config.yaml
d_expert: 304
router_score: "sigmoid"
attn_scale: 0.125
tie_embeddings: false
init: "normal"
init_std_o: 0.0467
decay_shape: "linear"
Below are experts of layer 3 (counted from 0) of a mixture-of-experts language model. Rows are named router (the router's row for the expert), gate (a neuron's input weights, with its number), up (a neuron's input weights, with its number) and show model dimensions 40-79. Each number is 500 + 40 x the weight over its row's rms, rounded and kept within 0 to 999. Numbers have three digits each.
Before each expert's rows: "gets" lists some tokens that make up at least twice as much of what it gets as of all text. This comes from a sample of Wikipedia text that the model never trained on. Tokens count by the router's weight.

# expert 5
gets: "k", "c", "y", "ch", "d", "vi"
router:479493460489528565569558506515522481439457507492426496572448436531583488527523555522539491498509518510434429540552463468
gate0:503463492466488456518428475540525461481506427553500518495533552541560447512463588527504450510482523474472541508463562508
up0:425539466482552466521528415566527585481534502512478487486504495462517465467465519459540547574482459440423528500521490482
gate1:468521522468557514496507475484430601510474478523510513544494505445486527525468454566471548462510560525440536483525466519
up1:504505398547501507531444522502527461535487542440450507531519486485518536514478520406475371538507407597513478527484507505
gate2:453483509474522538540494545461540484479516505519570503429525445508501408531523559474459567443596487447576534534552448493
up2:528495509466479567531472528478518550521420508468547479500505472525536451450561524472480508499515469497641530513512491554
gate3:488514527515565476496523491476527524512558494473437534475477550525484560517509507442552483419501477532480510447508460517
up3:446552440542450526485471561500424486500466506554548443495554507384569544538434514503496506464533528461457550503498522497
gate4:516452490491543472428513459486458490560507468567406591446540483533508478493454596534545419474522502532479503474566489427
up4:516439477450517536456563562503474446441472433537557577484509549503516518448474497467428489508495409481518519484442458416
gate5:520447490527519484532480505528487509578470525480483504477504506524497460601498519498537462522512423437508496511499511545
up5:543479509499534460484467517531505470444458462516525498492505498521499524455486489515518423527462428422448475492500479483
gate6:457495578541473512502594500484559471502502432527475576540475490452459420495480496483565463502420536454519537515493507467
up6:520565489534491517449517558476458523515536473443496461477541478474444487502492529457426454490422578563516479513483479523
gate7:478470508510429452560492503559481473572512568405491494492476539411529491512389475501469566430459526469549446509554441501
up7:542424523526518524525538495477484550537511484508515496500477558487508609521471543547475469538540562469514532479545473406
gate8:500451517502547543455552507469564508479434486501500535543500516502539438557489537458564469555483423534448487461485503480
up8:518383509539470512586497459490485473489489442545562538492556477497462500462520437504506521485504492566486485456534503514
gate9:494436506529473527547557533491479490466505525608488525517556507541486439540467479526465531423505519462558436510506575587
up9:484540465544445515462540474582534552453518456570443579462531450535509512495508520521500492448484496492497509564467540424
gate10:478491583543583519515591471520467514504485503521498468522489467511483526491486494474421559438433546540461554512554481501
up10:556469546513535486487477505499526534471507469516539496484455476508502561489476420557524577508584550494541507543453472486
gate11:443514532519477521521531479582528506473446549412524597468480476514482447515519492507565506507475503534415461515489456442
up11:471525488442499463518480449485485467483539530516501535575555464414428468462515453473466514510535475487534542481471537413
gate12:550503453572494529527540496461482469530513496495477459498512446545511521468477475595539526489537472517512519507514514463
up12:442484558548497576527573513543566471459587535495533473454515525419514516529477478434480523566469598497509511581436482525
gate13:461484539505442488517513532524479544557537501559435558517497507432435451441470504571470509550542551493515505545500522509
up13:544497563420531533458528459489430478485462491516510416485511456453517524547520467505552487516455500513461440425449532576
gate14:472596500432509574486523511523504529549458504456520507487450505489456438513585512606491607500505549470423586525511548453
up14:528467522613524475526480520514568464492555512538454491512505524526556582504495465438482456468469515491482551524480463483
gate15:476580548496480512569439529512531487447521538439508463536525464528492501468513476504503584460515575511478472427523485522
up15:510460489507458500534510531531515468534482492566483536520500442483529474450460528512546462439534557571512532508452561494
gate16:413466402533570510481460433555515517465490430443470461515491455468472515559533494582532569474528494397432570517500535512
up16:555582438515467502492535491485519487489514527570496533453523589485482508472517528517533480492481475511480561519527471467
gate17:494544459443517556464409561453563477539420462526460517490529567555535536483451527426505562504488480465499561524450473552
up17:488464520573449437537443516449513485496521523575469542516478556585435519570552489456455527555472470467481551468546483527
gate18:519463573436444557502509470493460504523545529483468441500521505510550518500498559440503454414459464486488522553509510512
up18:489547524514442505567529505634443476506507453565538553530529465526482531501442592449472533479517597494505525461463499584
gate19:462541455538601517461464517466434500554449521555491515557539593526416466547513491561511487517534503448457499482510518467
up19:528542481536465501504560499451516546464498519534471459525496451556561501437486467535422544494512457493437467469565455527
gate20:492438451456463438474468497523549419408470353476457491488512511508566519549439493575527528503504524449460570507532441493
up20:471476513559479480521554438532465550499476574503515504477513479462456473513494488505535480508486489511443492490520588465

# expert 3
gets: "o", "S", "A", "C", "e", " S"
router:479475553569438582481487553534539464456472479549513467504439464496524577519495505492510554462457499431510539440484430501
gate0:461505549529451540540537530594538406477505511467495519479508564518620493503530564481487385467494504437504514533499519479
up0:543524571458487504459503539554523454529599503558531554525492511481469500470528622505494453490540535479446510517504411469
gate1:488535533472527475491576431523505500411400422518491551528484482447454533525505557591498552508476492480451500535514472522
up1:524523483477502520587504494548439457533502573465584519480526444526554495512540553469486371512575480560577552472470532435
gate2:528483444505500442527529512497469454474502580487489502560427530478433514489512540562485526498536509513538442422454444486
up2:436435447497433452480452521523498595531510451490417537421559448476529513425531452498455546509511503448530540497538510528
gate3:503480484517460441492508501419458470493564532542533493521548512485507447489561561569446419472552495486525471535445545451
up3:520480519481479489568546449476473533510502493571476487523552518445539529461463457486498461530533490385479495513434586462
gate4:476457480527522536378403507582488422490536457496547422507434410577530469499488474463461491573502533487415493541530585479
up4:543567507454516466519471480454501477529426512584485460542588481473518543486465534485537442482412456516467576478443475509
gate5:460451428545480523534467533543509507491550482450523525489519491506472485521435474523461526494474456477424459524468510578
up5:484469402523522483471489511520482565496487520475510503485513518517472496485545512492452488453464545506530534499515494642
gate6:486551417508547604448491548498550501458366494541520532436439486523518461533475434543554521545487539490457460461472426557
up6:454413554574610482502484455454522504536528545461537523515423496426506483544491499485522491413478471444537486507512507473
gate7:451488498447561437483492615514508505539571549469462537473495464529473489474559526535504499491444564511527488560515539471
up7:437518511496557476496522606520517469529555509463526515504510465530456495524522508507426466525451523501550431570492581483
gate8:593578501491523437500544525484557490494433483426493463466416512517487476537491548531440536474489512518543503548442505591
up8:416409435513481540453503510497485472489457440468470528492528545492506492498450497545530526491541491529483472469480439452
gate9:522489451562553506443504520497522583489522538558504470564461500543460477545540485523552499538459438405461466473495500439
up9:502473492544555527480537504542506532467509518600511496534472461504416490505555462519556513527545484466470445494435478424
gate10:483489436459438481486465476510531562505446445579466557551501531501513512372468491546540475458486503460543522453498463540
up10:508513453523405501494469478482513566489442480588488581531462583461538509442505475496511558466477527388572506478448463571
gate11:443490530525482468523518477484465439463527500528483531559506441552555520584446527471522546544504489444530580482460508479
up11:492443519495482501503517446468483518508469490489440519440490551516427506490478571549480492438498447560491495476498468536
gate12:518516517562494604518481529550503489509531495570528501501475532484510461513536527468495514470526531462538528448499533544
up12:474485528494488530505532473516467572475541468520454531526510566525523456432570494525505449460487504450544499523488445486
gate13:438453539476435446462484586530529544540443499482478446542479475521529493452475504493527516455435531509501507548513461490
up13:430479501404551481505474548551506499503533504510447486512455486517553488477467512539517516493487546542392504537486560473
gate14:489485498509539411473502583437573515503521510559421485493568512597491473451525444505505507495515443442469514510513516470
up14:544482521517526418444518532449462515529504504562425431506526570557488433434513550535484499490520514491414561491461509466
gate15:448530439502578526519534508545484480500501475506547483509507436535521440538513431437441569490561463559490461491506492529
up15:500468547532506503533442520473430548469507497558553510502500569472502493503531499557565521519511490545517456479456482461
gate16:510555548528456520499426514485560515526497396533526526545467477508510453458553503520540451549506452532549514379521526581
up16:507500456473476513455506522553579580446490448539470470559492434526496524450482479486480533499501427518420437436516528560
gate17:463447470469511497561487526512499510518490484508509565438506470542506475498476555538453566447469513519493502527526549565
up17:499536512494498553435466492513563441514521468451521475561527474548471509482507476474534498513496413541481482505478497496
gate18:496489454531491506472520504501466446521405496534416540571538534439488539451494498530515497491490462512494514496496433575
up18:509489542497532507424496487463454515552539402500468547521518529517442508426498508479491487417527513511492474461536446561
gate19:426546459456476523583449519524439547488537554452514510485505537524471483558486475537541511466520551435559448506578473427
up19:514510552514530514494542474464490432455476555458468482519531467493532562466502555518423542513446464569427535488454461579
gate20:463481505475497488534506470524541497545488523458490513527477579502479482574535496545512495497441499518513503442497467498
up20:511523470489494446507581498556495425506517498536571497511450452587432469433484500501474522500435457500539501491474508502

# expert 6
gets: " ", "-", " (", " \"", "'", ","
router:543497514477472506460516547488554490432452491502520484526525481523495447475471544513480537431532466506473504470505432530
gate0:433529453550571566466485418530473477479543565541437544475563461559528515515566490548541464509540449436526530560539500456
up0:550505489448561454547499576526593544493506513528521474502525571427476507448462515424515455465498624571470458456510464545
gate1:524544503458529431525461481462492537539574526554596565499637431507523497523557535542534486484497451518541462451470518533
up1:459482487478531521474424473511521577537549465493522499511546444488538477464588535581518558490471507553472482435473425492
gate2:472503492500609469502482526490469596503478407453458535543428482544470497515493501570511499470516516548484467468466524533
up2:509494514504451487543489500510499501489421496481505521473549523509497530446537456516466520467492558478508523536474455484
gate3:512491515489468595516536527452489522524573440469484475507496536486442443543440486530515533452566450465470503468487528476
up3:575455426540550472570501457483465506485482572492485457476597468526536555489464490499454501525491493517461496512507541513
gate4:435456475494546406526526424459517493509474423477399504449567480508506493480462549509409509519532446470487480504529478518
up4:539478499486536489449460477584451606531520494507497437475523507451557495449447503507496456521489464534434513359517442480
gate5:478468537548529518498550521436461492534499532446451532577488451572478543444494470545455528498522517451499473474492534508
up5:489526494498508564521541578463435520503567584474491562569501534536545511480547500492442518515514549497550433471498514527
gate6:463557457553594484543453501562530485518481546533462571605536532474522456609515470544487540537517551462452471541548553449
up6:453424514478502541463496451507461546482560480522512494443496493549465526421451449474479411442512507526457441551555531502
gate7:508582467580584495511496458506448523413507493523530430515450495504529500474418565520492467491566485491507541564507454547
up7:542483535452508519435484446493587544527460524451572478485549555444474531543577452532503532500540497538481470522565465502
gate8:439527499459472536513485530448435471497524421480436488419457473454478437440520562453522507477514521480591470455553505504
up8:473480489453496492452527489547479574470476447493491545561543518512462545563463491573503495506398452435499536461435453503
gate9:452570534441468503508514452466559467491518528506520441502482527498558573477445476528511469453435486529460498442551532520
up9:537430485506565505450486525549463505522531483485474563477493490448507464453473529516484497549534464558529538464478457452
gate10:526516518471565447535578481481457488488460435412534409507517513479509449478547483553530502547521488468500490491492421498
up10:493505396503489505486400526501479424539497457565485480491499458571523551552418521523477509530519511583458498540489504484
gate11:568566455521468574498469477503464443452469496451483486475467540485530494538514476526543537469478520442448494486506515509
up11:410490519490550461545556466457575476497554499567495494514482483534520521499478451448502443484536454557567494560581538462
gate12:523482447579466456562458569472536558532500461500540457537502546505597539460471499514507545492498630577451497453551485537
up12:502521500569513510411466486517426492484504425599504489539518555461545537494480430521480459473492526486550505531488461546
gate13:478477500445404503504495537472461532461588458551473472462531497490446487438514567546509470532519535515429494572553520522
up13:506504490536576508513536412491571448517403517400477487497528485516504505546468462499498521506541472518583465460430502446
gate14:601447556579421470518479495540515465498475563513497538409487516507535539522566488506484474531571553585460531471523440509
up14:565498575493426494468496503570508516495497467464448495382538498580532497497593459563470467521514534548447528522468491496
gate15:534528501566574492457456497540410506538503498492554504499512552580535574475432480527475551523484510507473454456472448548
up15:422536448399485537458509498507490478525480493537478570529500489489502569527377471467479499486501514490536443483429476516
gate16:563441561450491539370563512398463502477498532491515516516488450471532473526523556424483508509554509520516532598433598527
up16:528498524484493522451550530487413460514550459438522464532495476461551510578577500438533504562527469532497558618459505532
gate17:456455546472540503558458449489536436588479581448450497459508525514497470515468506528530531553498464480506473497519489472
up17:524419536501551427506459491450507479535497522472434504460512546515507507535506500556513563515512528460513491470486513503
gate18:489436456503454535578496499564537501518532469491490501492454503410524573540516560512524550527495512525519492464505513435
up18:528515509492493560534507564532555498494454488507571411457495498504519542508482499541485531475472536522562521402553558486
gate19:540546499474486508505500494492541482439529504530441515536481583443516519517495484489488580472545553522473503480494429494
up19:469460510539549517500502468464485547586499521458518547521535509487490515561538520510394542453517549547512501495538497592
gate20:492481527483470503442537491465457389501490420486507499505504489549555487501526548508520430508542476487490477511516459408
up20:510491521513404489526543457548472605488526521436487537541439508526489466401485509474563551543486547507499461423510584509

# expert 0
gets: "or", "er", "ia", "ian", "ate", "ist"
router:533462519557515540491546553544506533565432431518494514551442478493460486499471439474534521488431490494507496463545449542
gate0:525512494517543487461494541496497524545452535411521490518502424514497508559538485532464478488463460502479466522437485542
up0:488591540483550509521555598529460554415503541487556473464504472478525447506595484411525482580487491468432528510442499561
gate1:498452466528523469521510556505508512476503504464530416553501492494472485499462511446514514487448532473522584490433530511
up1:461529436510421482489469427470560500499511476517504541452513495444473515547466560552436481463490471497513435462515545529
gate2:484519573530479483487518538464443516521531539485515536511511455537439490492483446513485573433489501479530483463563452497
up2:458524535472476523544530466522493514397480458532511588558527547471483454454521497440502550504439451451472558521467533552
gate3:624472491442499447519560560471477434438568430524425569484488518497528489522532507500464508524544527466533488496479497493
up3:521558530554549432409513508491493541509580470522497511563480512517547488526542514535551547576519580439570436459488484469
gate4:519546522512465474443499464554561514526516570477459489569461484516524508549485437510555529516549568531515511448491597455
up4:452499522472471514408447544512552544572458524445402501506515550520509486471467444492583496515427487546433472467475592526
gate5:481503449564528548546509526570539492570506508562503519577539480512531525514503495439443438460424466550471579488547510439
up5:506503538503466503519496532489517444512501504527489455475551517475570435527518511543491532446579494525472512516499526560
gate6:522534514466497489540469538505555444466454535453481525460554476514481448474497505526612421477491522505528483486487456519
up6:498495474559491547487462439493549454386417523516515479501514418468433488488499497508497474537460442526474547485520409530
gate7:454525486520505557474453556518512506453522437459528526566473469455542535540520492469492427487510489484489451503471434479
up7:446517576493489582460474451466490445430507558456487458415419484509527564471498509589454554577459516532497585528538425548
gate8:517487491495546579503475501474499454495502462533506521520523494495460547491419526446509554466512491589459463507460444462
up8:565518526495532510489558489465458570430499464539530536512415498507448464519535537517535551563463490449552524538534385520
gate9:465554492527476479551476484421543525614563468468518470435493448536509470484427533511494488446528474493613469515554396528
up9:556489456469504501508527533613445461493496481501533568526537545468487493542558521505491485495505484492503561520443514530
gate10:546448506456432409561496473580496553536447507540492522498465456489556537507497484428508532465521540538575506463466495505
up10:464459528459485507484453528466487514533590499442531522523500588461481455463568464504548507500464451544480475494525429493
gate11:558453480467476435496440500513520551562514511567503556549436468470622491469538549485431505492517518492431558501481507535
up11:417489485535528522514533497476468413451469568528491483488540513426422588532464524487539526458456473510507503558555442490
gate12:472478576596477539424525430488500502496511496459511449538480548572566596521502469489504433466532516560509463474456473494
up12:540566568545515469456538507487511447448537522504560508543490431448488569506496506524432522434552524476466383468455504526
gate13:462528498466470532513538493552515495465459468631495492533490542482462497510501476440522528475480461530484494499456532532
up13:540509517532477460445504492462479508466511492430502504458534519484502514503522473554466443473499516442526506516528505441
gate14:514510594431492489499499528460463512533564492504450523521483445588517525505514530480453515541511400489457571526498525497
up14:539528518472473411532545557468553511495479516496463475514530540429473453497526469512528485465448514465517444499500529585
gate15:499530610500494493515520593478549553396474448515520535516492492527476553485486399539544478499469547529462490445440537551
up15:500500561436479520462603443506517567502422525518461464545449509518535529447465453541546517433445506435576517501459463540
gate16:545531473536494511536480508542539541481571528533507484590468487480491437527539473561461510453505504507503568530524487529
up16:469499518492533532481462501540477432448548485543491444540488548518520512504514494513505464481487509504558547483534555546
gate17:477489434526478456534535552451481514547509560514505519523532437532473506531491527502531521446495448555548497472398462595
up17:492487504478510524443459538486476519509522446522461483511527498594510540457514490507543447495504475505560436443440542542
gate18:581520512534498530432441510441562432589512519560464519567523553494469522486502444474462454537545494461459602491456509500
up18:462497522476527487533525451540491541413497477399511464471518512511565487528421516564558536515453526560546413489494480500
gate19:470459498475464552508494488507522515426451501520476450528460477519457561506518505543578512535522551509551536503556496441
up19:509535524458517500507506489512489540564542482490492537507465494508556443546471500473472514480518487502483497505548582458
gate20:486519503495461477450448513463553446491545491540528471520530496477511471422505529515495512536488487528521454478507505528
up20:520516504518481515527613503488544461507523542479453583482526451446498554529504566483475443507561493514546446439509376513

# expert 4
gets: "ed", "ing", "s", "ly", "ar", "ad"
router:547454521521510538445506477541560538433531495485472514459518482505472498533531487504499516416478540496506514463558528487
gate0:516421476516483500508508463517472563509514544511538532517516472523536441520462516446493538451457481480463512486542510394
up0:533515479550544514498498533500478545531463502528459481505467498477522411436534535449459481530546455485476503495525493524
gate1:566442475548535445463489544573486489487468538473469517512524454559501518499479456511480571445439565498475555488509536535
up1:514500519525489545506457568475492483483492460493531481548534430525510522474480419508469525529516534414520480509486551482
gate2:494576551554480413591500480475462477459457480451510492499462549526490488487473549474452512444588511486542493508445545528
up2:483440441498496438569564478479509532550458444484528461482532483484492579470573427495494456467523444529500521467456523551
gate3:493497445521447452545483473557556499512509481472447529440512467530531520471533527512460535491421520537410521529477452447
up3:460491532524486417479542515501475454581509468596445541446489470587516498473480549522545535447464498500454472518390425513
gate4:494538540453486503460480563475500458517514468507480514504488434490534405506447469527414579532455512554414444538492440456
up4:465452434464474501511528468455462458490505436585524446524414502507519526409576491507464539457540509496543515456511463515
gate5:502489419442492461525473519586426476451483418506512461505473540517431427570451507470497521551531523527512503528582509531
up5:448541543468446426533537481510486527525520468529580467540481494495495517410517530469472514457572480489456436488488566489
gate6:539539489583532553508567485565545546552442541494505599483560439460503454568535412562514561455500458515488522445482484507
up6:464535494482464493514532504511551461531511539490500586522512471479555539502533466505545535550536395543517511531537532507
gate7:523450487487537531447473466516535493491467498561436539484462524466487496510604542525502487580547484551511503497569485519
up7:482520581507507501524475569446466569485520426541457498527550520482478529535497457467510518499539511503488438464508508500
gate8:477525576437444525553514533479495511490512536451561485485471454542464505506466494502559419536514445547447460452501467434
up8:481494415478496556440496487498468409481533417514489496492545476455539543513473465525462518551576522503503525522522523535
gate9:466538563495536570530532410447559435518510495459504462473526438485498468511510526503508590506535490473533539515471548504
up9:546542500414488523572531490587491533449555484530541464602545513480518527497558457495444551487521459515539458545583507511
gate10:470494461534472482390505515603569483449451459437510504526485502545470482487441475493482423473521506497555555571489532501
up10:511486545462476495497440503461559444571564503498512449434485562508398471519532417503494485566513527477498486530583463519
gate11:403473540507538543490483509529490554544490480522483458482591476479467503471490505528519471491523465443524471474495520473
up11:514506518505446471521541477429516558515495477507515507469481520455500499483496533497490548541445514430462466523473628477
gate12:457481496558553472538514428537426467474535605537463448543522449511480540473487597516495564452486548564465532495451465549
up12:497431490539494517508515430511546462489519449524515491498476397432493477505510528525434525533500555432562507453510481493
gate13:501457461495460484442493471476507503480467521537495448444499533489525496519507434444539579489456583487506467453445478429
up13:543497436508523508513530497505526541503520555506506405465463538477522541554446505512552554413499543460493514467433489469
gate14:545508505464481525455496544516496507525479488591440486523519474514447510467367433546450428504499498514469554507606463527
up14:538507479516489461519526551503476500521493473565407517474517489406517484505491467583497519480496525516417506449557453515
gate15:437464499511541539505462523504562534485528569542428529465516465482479514601530558449479434506520523516488480490520443564
up15:480546480534520545510452494502432485518606486557511520484589516534484443547533488495500482469491511572551477448425515522
gate16:499501519509466549520454473529474555487493527472506476535453527538581511464488486545448488466450510498548416371531512501
up16:500501463430463447534504559503571589517461471470444437524542498517509531469514500545519511465476478455486462498537512442
gate17:468483516523477463454479424473489500462494506448527501507415544445546520481557485503520488562562485525510538459535512501
up17:505520449476386495446492511448492463483473488509546524509517523429565473447506513514489430472492469606485486511518485548
gate18:502431458488481499526448524522468505496436525493550492494503465542552500491498424563473540508574437538448549474534482547
up18:467483527469484508475527586381507486506535523508538510485509553490510552490469564539489491427492534552534509451531571561
gate19:478444487511570495544459480396530538503471481503489500542528438482479554517514521482538495475470541537445513528531522500
up19:520461546493416493500484508519532502458463524564497485492473489537585497493447533506563528423449584548537501519491520518
gate20:518458529582468495476459522502489469478524512501489513494507460513485562440520512446529543466529526514573431492533463523
up20:506467471483491508562562534486544507502564535489458462505500557517415489444505518516507433505514486553490474507479410483

# expert 1
gets: "al", " of", "t", "z", "it", "in"
router:539459567480534560467540507537489480492487487452481492468501413501539535530435485478497528460424448524514456469511431475
gate0:516572489500490543554403549483460505446556503485568443391483618515531527516469536468534502541530507566512526505432544484
up0:468563547518442444507523459510493477595482551374548482533468509488473536481548547511527451486466490447535490558475474472
gate1:495472523470509482543512537431487532489470508397465514410531471489453575473523476525462506506500525517468456501521460480
up1:482524518484487464447469496534592466476506490578442435514469524497434515513472506554516502453537489524543509435480522548
gate2:491452569488429447480499480467423512506496518492426453486453507521524528468489493500447432535501555522456521433486493506
up2:479573505533518471551483528524532460481441497435519534506515462470513510509518462420552502402488486464515423587483528487
gate3:485554513550438481537497565437476430464494540486483562539503516502469466448493481532531553452528581548524515522533475552
up3:538471474466470479522452491571525554405524516522517519471484521448461483445520572539487497544423429454484471483428472499
gate4:464518458490494559534453493526467466589461539505531491524472428465497474541447513444553546521485583388528481483575554539
up4:495518514557582513489428544487556529611424508464464490530541511557486491555489489483562554564478445532574498460447467475
gate5:442495535507485534458459427498546516461525497491513433536475492589518480540464498441461322513491503514547457453534471596
up5:573525469499508432454510508451470522459472469495501497476481472510519560494490598532527469484486514495512562521417516501
gate6:526463462449427491444480440518457600463569467493466593480504470440546535475504551564522486467448480523560507552500467478
up6:431453526501435493506497424487519496525506449515500523497397459455569478501582515491550461413461559469541478528456506491
gate7:571518549459493524540573507494568455442577473513526496424530575548429505559396488485412464505475501491444475452469494446
up7:468516504549455496500430491513560540504502475499485493414489555458480554485426529513539462502426515501497465468580533567
gate8:501466527484487491446541540479473559562484565537477537520465491495532493476483515525508464473418418430507509506512500523
up8:457485510527482569496556519555518493543543467430459556514484531455428493550548462572503568539528500452452543568541472517
gate9:532445520468590559481496488518519512506471451445579518536519531542490537540467437562460466481537467519443467489482528481
up9:467540502515487483519533535498546521517490396589526520492478544546444503542475487504508480595492549452461495571472505550
gate10:504464457473498523487549503520441422475524514480536559453554477491497516482487434480522483515479519503482475515442554518
up10:517462468463533564443503509507502516463524542411538509397437521470507552489504534579461595467587472506506470468472457466
gate11:488517506591503534560539507507542559523442575531559509546430502480547532504524577485449539536525494602498562546544570511
up11:487552431533505525478525488434555543519518542495575443550506506576495492501512464499452469574513525552518555596487588463
gate12:503480557522493529522510521562561548481473540512528467462480512554493483530530575550494518507497495563480541528497489499
up12:520538490477561529478484539478421529560528513505505503541474437529468487537441549463536430597511529502475423585474514511
gate13:570517511501580546515516524496474485482550509461456492441497559508531398510512523532531463535481544476453432547455593520
up13:494526512476479527493564460524398486508508521459511478444448588425522510496486530495509452511481432504552500518456452538
gate14:455476553563474452517556456606504491533465546503508475428499457506426491423513545483446466480503509542580513456505489627
up14:481476520465536537571485499538452460584516534536516552447528515547492475448480472406442488441502553509563500552516545527
gate15:512524510487508448467576506499460398453484447532454500467511563533492462509483518456510484581412499460450485495439536490
up15:484532467528508510501497525527554482533536526525553504528451514462495528529540447539503542473546510574561475560509472463
gate16:372558529525471540532565515512536504539539473522506528547430483519511551504540412464478431483440503541581461429530482505
up16:483540478476479508437451491485484515501471487523536510409439513485520445491462531528434497445461546508428486505432546478
gate17:504455517472514511563497442485521468544529452465530440501507431484473501498453557478472535478520508503405480509527485523
up17:486489563461528459498495501546479493546506472558461439495477420507597537533535430483495562492513431547447522462421509562
gate18:484520544482522486484531479498505467474512490397510568452564508588459494491523587462486539514520520519531489530524481479
up18:502484471521470574450504498452503425527480491463490564490532458540516460492520524509490554539508540523517493495513477468
gate19:496500488509538598495478489554478516504519460569509525468391488483495554459496481489533550420508450493479485541505561432
up19:456485486466489560523420493598501558575481491522561561519436428519459485517486536529490529457457496537480486473515553461
gate20:468472473471418569520464500617519471528510550521470477604558519535499522479487510454551484529517543519457555518537533458
up20:507508429519466512442519526392470489499477521589514464474417485477486445491508486556537507429527519499502488510441415511

# expert 2
gets: "\n", " |", ".", ")", ":", "=="
router:448500501497494469530487594610533515494453463551494551488491472556537517469441521505543476464422526468520467503524457544
gate0:488409597525496452542555512491474505486495489466544612483491511514485508529525441565498468449561461528459504435491476472
up0:555448536500467491516545421448516552434510441460454604464531518576469483563645443574436489474538500457488460510500600445
gate1:483419492469523470472510440478502496504429522512520484459490457472540516489489512482595516527467533490521527516434435484
up1:519482498471485567474494489557501447497485522445506492457476551507462445529504441474538459522487480469482404473616518498
gate2:468473524424524543477478465507539515517474469583553442457461515487472441467490525459528466407516523495533480495464485526
up2:478546468548534465511511543513478434531518489534478528458492490498384541582443478541581506513426505498432568549469469605
gate3:456514505528555442535512599502573508507512478443515447566461505528509531481469512466537487431409469518513473473467487548
up3:462544523501603500564472566413525500451533449489491426555522477541552500431494497510547466532469477429499522441542537545
gate4:528528440589424570477475501530463438531521499571527472473545513547507494479475544487565492459530480462507477515514484523
up4:547519459524436551513450519481518553552505504457519476544490484527513486531498511543537498506516498528575530440558514485
gate5:534499455550494462485517556576520557553486482539533509488473565487538513489481517465612479516547492595475564450554569575
up5:451506586426527454489477514446540463452478444480462482412490426516433546498518503577418492461424437473547450489473448469
gate6:422499499507460494462534515499477452473578521423479550528572568494472557519511533512487483522572462495520481467519452560
up6:536488544510477521549526496548460475599486543477512538508490481460478437593496487481537496519592511519555544564506443516
gate7:512476519499412526462451522499534425595504473487498437491467533476456577501490470483484495522494462473474525516607500564
up7:504562476485525463457517500548405583472471501492461509472530484489478454471511492459549473474532519537588455481445529412
gate8:433442536562529498477464619521574527484539456537519478555494477506488492537462440479498488506533524395490496508488487491
up8:490576531535438542508567497572431501520596467524469458513517509418533592498507541453486413492459477505518471420479507531
gate9:410488527539542489489489441496460422495491525463458523530546547576478487500466513458445542529489447484495464517516559537
up9:417517472513560459485454417520490402561498524490423465513498487523507539510414471464485483550514460468547518443574509525
gate10:488529563394524484543419472487490534580468545505522478555479484577450573585455459500475500557482472465463523538510529556
up10:579503474527462443530537447517471535558512479446519438518431504571470489491501420517469475488510407441510596591504514559
gate11:531450481533412537466420504596492523542501530492545619483483554506463494435480511497531553490561505502448460547474479519
up11:495580572514552463528509487444496475451552499518507434486555477500522522546560494469502449556418480491557547534501489526
gate12:487505568506470526428527472560504540525494493544453485516448500486472590505454518525465455469558447538458497479494502581
up12:510499574519496542422478486503458564522530493525467427471458524507526570515478501541505485467545445545547497468474489545
gate13:407500420505441532521489546545488468548536522534518579546471496514442549517458520503493517522443503495525503502556488489
up13:557543502478490551513456500475575466501486457515515531541509453535536567439460513453491527471501466509502498487551504511
gate14:506467568525491505494544609440516539507445426431511511529503454536455537504542453494519528479441441514482470456482515516
up14:478565550520442474507493512493504518500499493447462494412495467593468436512518485494563480518470513514547519496462564521
gate15:444588530472456445479571551473455406507488530428482521593494490551490527459498600560539494516415557503488551563483506576
up15:452446529450457528507476463456498482540523518527550487466496476460539398589522435503536533491489440444561568491505464461
gate16:597426448507467534597533437452526448525505472543430522440426521520500531484513540550486532518403450507450483523517583454
up16:477540487488500514469504497570503501468487529436503479498497480502512460465500473490517515600525519489534475470545526533
gate17:597537602509469476474494552493505492497546527525465493536564534525505472588453531462515499480513511561532536535538548536
up17:529513533514479529476455490467476469576536478528489481529488580448523521504471545535495543440486541521568514569497540541
gate18:589558474544494424452445489494463530565433479543549522519511454466468534556440591437466473442524511627463487494453489443
up18:560580497530515554427504532448500546534575509508484474493534498486434546536460541496405408509418461487528512486504466490
gate19:482532509497540565557439536525562577498544548482552473487467503459487508490511509503543481438514468463495467521486461511
up19:552562444485428503567531514483536515505551508492534492412508442482469575425578574503472440512465465506587469576562426435
gate20:427529487398487505479533510473479498469467453538516501451468452386476528483571438495523459541564489525525559471437458464
up20:579472579547494406545500440466475471536519519469461471566554475552567530562504504523509472512519567526474438493418579513